Weights of a small mixture-of-experts language model, trained from scratch on English Wikipedia: vocabulary 17956, 32 experts in each of 6 layers.
Below are experts of layer 5 (counted from 0) of a mixture-of-experts language model. Rows are named router (the router's row for the expert), up (a neuron's input weights, with its number) and show model dimensions 160-239. Each number is 500 + 50 x the weight over its row's rms, rounded and kept within 0 to 999. Numbers have three digits each.
After each expert's rows: "mostly gets" lists some tokens that are sent to it at least half of the time. This comes from a sample of Wikipedia text that the model never trained on.

# expert 1
router:461526422589451493524483506524540444465542528505581426527414529437471432500454561452509533502449482467548470503490477486526565452481550483502477403591427445517485519509640511462576492535527478497503451442458554517550472539555531497538450381
up0:482524499527532518567444528478508528428538512547542589484541463543523489439457499466442524406492536547523533488475542508518497450484616532498504516511375559470533543551479449552514374413555558538560586483497523420541571504492574417516474481
up1:526414484610470508522469443576538509455508599499514469552479475511523474523482420403467565486504525524499502424575384545516556556463560501467445497467400464592504495528437506508544447407557501574432532519601479471515484473553502499401484367
up2:423512500511512556549467518459473411388468544484454581541421415450465476493496564506499502516498430382505490560499535481453493540509518517451515524516501412507594626489514511476474556524548561565551544429551522605481548590451443475541520446
mostly gets: "Am", "id", "í", "Sam", "Li", "Ram"

# expert 5
router:492514561408511482512485482489495540424512508549472452574483473566528496504582478572412456569472463522567451490495490471417509566542419532540553460414513515534479539536488599553548382436546533584451542482493427491577492471537562522565520500
up2:588469487543509534477451478525504507523462467369548572504411523514460499485604474485425535478594497480463452490522522509475535465475467454436618586509445445586479384461497517443396531496471533488508539423617557549469596374469530495487536513
up3:458617593465494461447592522509541436482483416531455453509477467486476471542448437516510574410528458481495546475457461515488527421429459503543443575468483486481574530614508557489536510493503495496463471511477373437454490454504610459569544569
up4:489587515459528488477491575460522442549554475476510611522456531570540437538506409452491586593466565489462511488509509570539431321561365531489476531588465471472469504500468524515459422468520416517491453544553513499530536481482545439502367523
mostly gets: "=== ", "It ", "== ", "Location", "|---|---|---|---|---|---|", "|---|---|---|---|---|"

# expert 3
router:471433489419493453461501540463555461515492524475464541517478457517509551541538527500534409445505489484468590563530559460443554508468467463508486545404509362520511464505533502532432471455472570444497397459555453537361447491446540519599540516
up2:534477474519469430480481423498541497506424496514371462454478455500530505589478516443480472510499531464429599508517449583479558493557609547520534492529452335419514553568577508622571413483518427514479470540601563559467481444491436478594505493
up3:505531573607455499503450454599438587528472495436491490497508536481585418462516558472491499507494463501584513452535553508505528615518502440508450519565581506579500560507484515548555492400449541510515579520507471520406496556598508572414502454
up4:454430520468461550435502413417428530474552514571559445517450478518490477404585511458482502452436545539526542481453471485494475627463541477563484560456503545446578481416443577517556567457546524507579541482453410574498481536391497458546479479
mostly gets: "== ", "=== ", "- ", "Preceded ", "==== ", "|---|---|---|---|---|---|---|---|---|---|---|---|"

# expert 13
router:472473550441497511568541431547428482545512509536443490445489546487568395488528511550543513509584498541530448524534513509475445542517397452439528545403466501523459632514492562452454543514533488504475478482508532440456565492518513601488441481
up4:546564446564533394486511427399459502566479413406474457431469490451472508557531542387472556449529400579472509442492522383512459484480553588503546555564417452496508336496426519402536561542381439530572486568432457572439469475484581627472484566
up5:480517579575486499527445529435607589421454484454444499603502567486527406496597579471526380541463535424501499492480421508470435523476539560415468601469553500545425534459547530522497511458495435522480494567478439539472501571453525557421482462
up6:510515554478485566500514504383544546483523502468511489563564422451559453483544505422445482474575525489542522512512583419542484523448486520537515471508478460467468526503426484472389627548536416511466553611507546408536507548476511461487530551
mostly gets: ") ", "also", "±% ", "Won ", ")\" ", "Notes "

# expert 0
router:521479551493443591427511466468556535508495504552602423526427508536528516467541514447483457489519485455497514538536467520463476490499527545512570567479469514501558514508566527510435521469576530545527479534366548448566549508546481521522469518
up0:494543463576448432534556444485519525494538482481586365509606497483461636455425464448491521566528567508457522544541472467484514517499525471497491589524438528467629462469552422543499470519524495531481451490429531486463552495519486565485487459
up1:551458619574501496493508486475551359544529529488446532463602580520500500487554508435555563497525513526467459490528496418564487542436462470533488525478502469472513459450492568537571477522521539478582479525528530631544524484471516484541443508
up2:514448498448498561535532509507476475526493505548519484542474429497547356469460579523484535609390474524452535485432619536451487570553483599574444572438549447484533494581583546480491384501449579530557439492452509449489533547473526613504515446
mostly gets: "ş", "zz", "ust", "ast", "ew", "eb"

# expert 29
router:475484459485504453460444529492513503487395553496545478427409431471476466605409523568506515567491471526459535543472495444535606493519455585505370416513498410510514497473514441450408478533467527536502528507516514587485441508399483534422578465
up4:458505460526461413500466440584390541587502474428524438450495454565428498506526538544464483415459537509485584525506489469564510426461539514470598541403659457491498536549544452462552420441452467473487471427469438494460494483532584448433470496
up5:522527450494516486520555497513536433550486435419436429542464479432511573459510416499559403518539541428480438594540503588501562489498524584508433528525533577480474500435560439445450523536555474564582424462488458483446438548496512529483612497
up6:509551578464505500384486516418529600464392550508612504596385499457513564457534477505465534401446569515513518588596528557502407496536383482464456553491493449464526400550559477470402476486529444535475554543474453441479504520499389526378475464
mostly gets: "other ", "two ", "000 ", "three ", "some ", "these "

# expert 25
router:481416473487496461484497582470529517469555564439449572564434414474429528557493502551466525551567432442548552464523614490480501475528554471424508522527549529532448323553425554487484646500480488503523513445544491464471499502566350507517452502
up4:481600562499441570498540521539487457516531586401558481571478454482502509472560620496537566464518476538496468448583513431460488579497493501528537457483438458462553491551600456503447478424615565462499526427538480508530452510451418554458524527
up5:531534514527545535370402521477534453509530479508500448460401570505450504563480478507606417504516499461461485488545456481558423580533524469525513587507549505588480545514497427495514589536435524523386477483594471538446513502442508557428528542
up6:511404464496513460438513483584522423477446501460597400490423434492427538464538561600560577540508468560401455519485482520444466517527496605567508600430495421486525621536442406520366454574428492491452587502530488379533508469491557477552473477
mostly gets: "). ", "during ", "\". ", "At ", "During ", ".\" "

# expert 19
router:463549501393514494440531506537609534479559387470501535515551534461576470434458467518502519550534501502575481499431485444479522479462498581571539474498430444540460621481526475553538570517468503501509441484576435534509514522515525412541494510
up2:550450443494528475540426401494475605560585478564546448504470496553478553471475517449531429474559521496560534475396537574450420510530566503470482540435461431460457535492427536559538499508513552553544506504480550559478609563495422527554429566
up3:549488449455472581455499538480546474425558509558550524472461531495479476510519443551499558495472541479495525523510454508574578428514487549489427530510448571464445489396414523410553448537474506502490591523500538522486527522530600495434571513
up4:440448527519423451453574498475560482501498538569422413481536608479479491507465441519515589523451578514493402524509531523482532485484427452536534535578473475446445517472521435472438520517556427587471447552525467506568535449568532521562512485
mostly gets: "his ", "their ", "His ", "her ", "another ", "Her "

# expert 23
router:507505523603592477477522505438556521520468489473447469519481581507507486527549569503478526492470500590514397542437433521481527496472623497436483491575487520520506465439463453483471518477459507554506534546566386456559561521500470494412428400
up3:580500427482517485433536572483605548522514478520506643589612455492510571562581503466527563564488517493469526489576490505531509515565442549508565431451525532536536578554433534514444503486419459522438475495468420485548442446397522493512354462
up4:553470534465423483568541540524447666446487483488440577418388493456457530493347469457494544436504471419538456532556502470515515542457557450504481501499546440495516542488572425505433477493418513650516501492357467480444562547519542471421533465
up5:520481481484457484585522492468471462442567524466578480563569509463455587422570501492491462564474530572521555486452608430458478522468455560634510425484563544527519550482468554614463400453498578504527496506624493441506436482512519592530590526
mostly gets: "(", "—; ", "/ ", "ISBN ", "· ", "["

# expert 27
router:486517497453491527532484514489500488588359387582520552460516485523538447448523515507552498484506509548403435506449429445531482494526547562535439509496438552428502498431491555564465507524436496533591480486475548562577494493487464470596426509
up3:547540516486481561470473549472528462492556510494489521426475523410454630465402520403472470491473543599475463472507445502535507552609462584515483476479487463403490547414505493533480508513419480475561510460636460530525532566448460526516565496
up4:491527555477409580479435454441527428556557485520571499553405431529511494523456493553459457599489543488514553513602491491498477500509555500557547404409535522533458556556496443472611545606528479467414507504543477545461391516570497524521455520
up5:472474509523478512454570450424440543485420523545522504574523541451456523641528423558495475408610525622473408458443494517501540482614512490460534523451542422495541514452461512466467455538479502499466533538486511466575479547449548530466556626
mostly gets: "was ", "been ", "began ", "were ", "came ", "state "

# expert 31
router:536410522554536550562498498552486530425476617423434593575569466522556499430445483470470537524514401564486623568531547523553421439515589476566547495453497554465507480464509515525499493439553458445547577493530508469428362482471439473406463412
up3:494447384506462461439477556522553442546504476468517524455528416479441476548520530518554519407483444494434485569533616483458500486654484519548515521518477465439519452493525562531458377514414517568506525476484521503593473402473558493558563478
up4:499419481520525488501541563492451588496489401515554534517477492493491468467545525518471558595456498491527427543498638438463531522558523605517517403507456448515539579592492495559500449487472467540463497508511398562549446475561565595586555447
up5:572387512481490444569486458481504534509458486439529499497410467488473497519424479554617523563436538446500548454533501424413435522431538493433496551570474487528497507521496424401485527450518433543441440605453481429389405377563448457481551546
mostly gets: "when ", "with ", "including ", "where ", "because ", "include "

# expert 14
router:470542470477427455490518542496458406590496487523412496434500423487451412579511453554560501400492473505455399481515470424423608456588538526478488405510519513453465509465446599530488403477461538490543456537550449552538510482514565521502516561
up2:474511571533407484459470424538416558567379568545499500537497535521535558587590482542517460454511549556542490576586506535491551462464446491457502427438626519490584574546618433468443442513448526472494430542513556442417512525499528509477473550
up3:442578438503496490480546545485592485499560436525560423461473514460524420491552434551559546460440466402435417460554481510459601421444411507532458487443462522409515395459466426472523467564455522443479540433507473483547492476465488493416481446
up4:374454425453394540534636508440430436526474489539552489514447516485538426463485471464486432439460580525559425500405520505461524527464493518444526413538529541524445510523464515461459557504548547495486479506501614506521481464514532447491564526
mostly gets: "High ", "Central ", "Personal ", "political ", "original ", "See "

# expert 28
router:704473385539501463569551514498432413461448473441556496475544559457454475471590491456474540442546481439547423530422517480518535522526490482516511569480503507531632528499512519608489493485534420509507597442475421453485436486598500499496555438
up2:452543542522533577540419533482497513600561402531485502469468512584543502485469531490491571462480486563492531555535538461566488559534448541510585477571470500542508530453382529514574462510497390574451453473591437502457495511528490504399513478
up3:571480454547461477463386500551546475437426523482579520470533535530445565513508526576595447525523523513542551519549492516483494522556493437552496488514536459503480472595551449481454524513488478489532471476529481483372482586527424488445560488
up4:518423454488408481543496452427600513543505473505486468591541470544504490468580466498596524489524524583541540534548542620481459542499433584488464451472530483489471554557362506520599559554556460494490456474522511498444485494436499517433429453
mostly gets: "Min", "Man", "Bar", "Bur", "Star", "Con"

# expert 17
router:519501612623553429492524468535474520404501491503601491494499545579472573580480448510409464462520485497466550550508467425456418538445441494479547478546508476456478546589452546507578522495391558437503530493542445495515452579506500550509548585
up4:522533586531623481500441502531499527432599510609494491460519519581460526580429532501502550446520464567457487450546597484573525535507506603508488477504536503572551521493514545524493518457536507507578515497528462487519494582531463534518459475
up5:487513520561586496539412491518501479522483478487540469543470401501526423504438411466500479466512514329505471592491504525527498407516411453460517463416490470492575565598502551511468593569480505479445583628553480447436431562505480464502513470
up6:540531475429554556466524491557489595512507502456450510589490444522469465494573566409492565501568540551499435449443532480505451483476480532524553522521443487501482478424471421500452561576513600523416544447455482396606536500507494560588501544
mostly gets: "0", "2", "1", "7", "5", "4"

# expert 30
router:506572508588537438466496571420507493548513526486461528524366391511541407529531471571488518528531573503482484522436608583492520536437510513485492464558472497516457421491495440517566510509528482482541512535452393537496508438544526464543480505
up3:545466480520483511491452413421474502481471543576463528456598471433489572422533524549564544620504514586513573440431455548477524513478571592441503522521445538449470493534403462483506516568499476454487544446490523522432519492482534485403457447
up4:502451509422373522479443483570507521485501528492540504471528491463528565386476486578465486549414529510433457520541570516373417468459433592472435545519452502543476586551460504456589511399481488460513528584478518502467489511507396469436526480
up5:497372574408503479493497419400406576515533500475507582489410510498503532473447508535524501394551590440491409435501469432498580430483467486483571525462435439494493530503498480460519463547408520530379514560506533402600522506486487536465464499
mostly gets: "December ", "May ", "January ", "the ", "October ", "June "

# expert 4
router:464483416528552505487486544567538541432454498424419481453377562520503534489564466341488475457460467516446517370603448501486469521488480466469556594506544577467498431533470494494552584492511495573509514481453538579562526501542476563394549529
up2:506526507534459486431482467605479499422499449520555546470420482467485466510550434464485513475466523486527540426490623459489531482504445572464519526483485431449497460545586572578423581422462485531538451605515468500446523565527566454512344535
up3:503589507395558428508472506451476609478469507517501535467453440556506422437445602431437509458431456565437492480585472536408479441511509542533433457544596461477457378457579544432597547561465502398605448509535536441504492552485477492515495474
up4:495551539481509503516491539572541464573486421549453480489576524530604402535506527532543466501436429475474456575478497539545521509504491568484476458426507494438476493456503491565612566549477364488468441517527479504501540490533458337528429472
mostly gets: "50", "59", "55", "49", "57", "47"

# expert 22
router:521508540454534511581454488554429494508541453568495514503598516542463608464579466469434493525384532529513564559594516587528507487539458593525537563474546477439439534473476458547498480443409510467456555503563595505485401435389519481546594539
up4:493468432504404484445453413530537463460526475532483527452474485446644506471461576440483528563468458534508478475506455459564557589537519440512500451506506443468502433556590456492465591541427476514456504547502517492531515457484571418489478489
up5:564582482511513528500564509460416491510423444529446566540438494494470505534559408506577513433502513429503423589495529549528531525513452452522538495506515570555526494594454492510548561506507511473380469447550574551460557478466435448529549498
up6:584587496524483549533509491449480444480484490415495531519375521516512462551543495483470516484520416557502517600519532435565513456482410524411602553506494520502428467431522555463476557479507503527576415512488528533498487495527468556412380547
mostly gets: "John ", "William ", "Paul ", "Michael ", "George ", "James "

# expert 7
router:497450493568544571518475569463501539547496519518507482462532511469468594588452393498465564551410611477519371476471568417547490501555445517563502521559510503495573596492454466490458502469592533560413433533538520514449647475517469516561416541
up4:520499566528494539548508446531513478452438544522531487486575449495512510450483466510546487553474440553456479436470559515516528547422500411463549499434542462427460374500484508518505540504476506387458485506539529510483475540400486480499498506
up5:543489439546385506357604455529494539448520536472396415426459470506435429521509575503476462482439488558547396590531532432497437500494429467473560586402451604490597532533565448455461529584533465473468440518437485506490430497444498466495501564
up6:498551510519529540484508462556488518507532532561401485517453480460481428336494598556418534433612460457423515525476484528421639454563443511474482528541544455499594586585445484473457474460583465525486583530565529494410512519572488588545512505
mostly gets: "On ", "also ", "along ", "Yes ", "Born", "Released"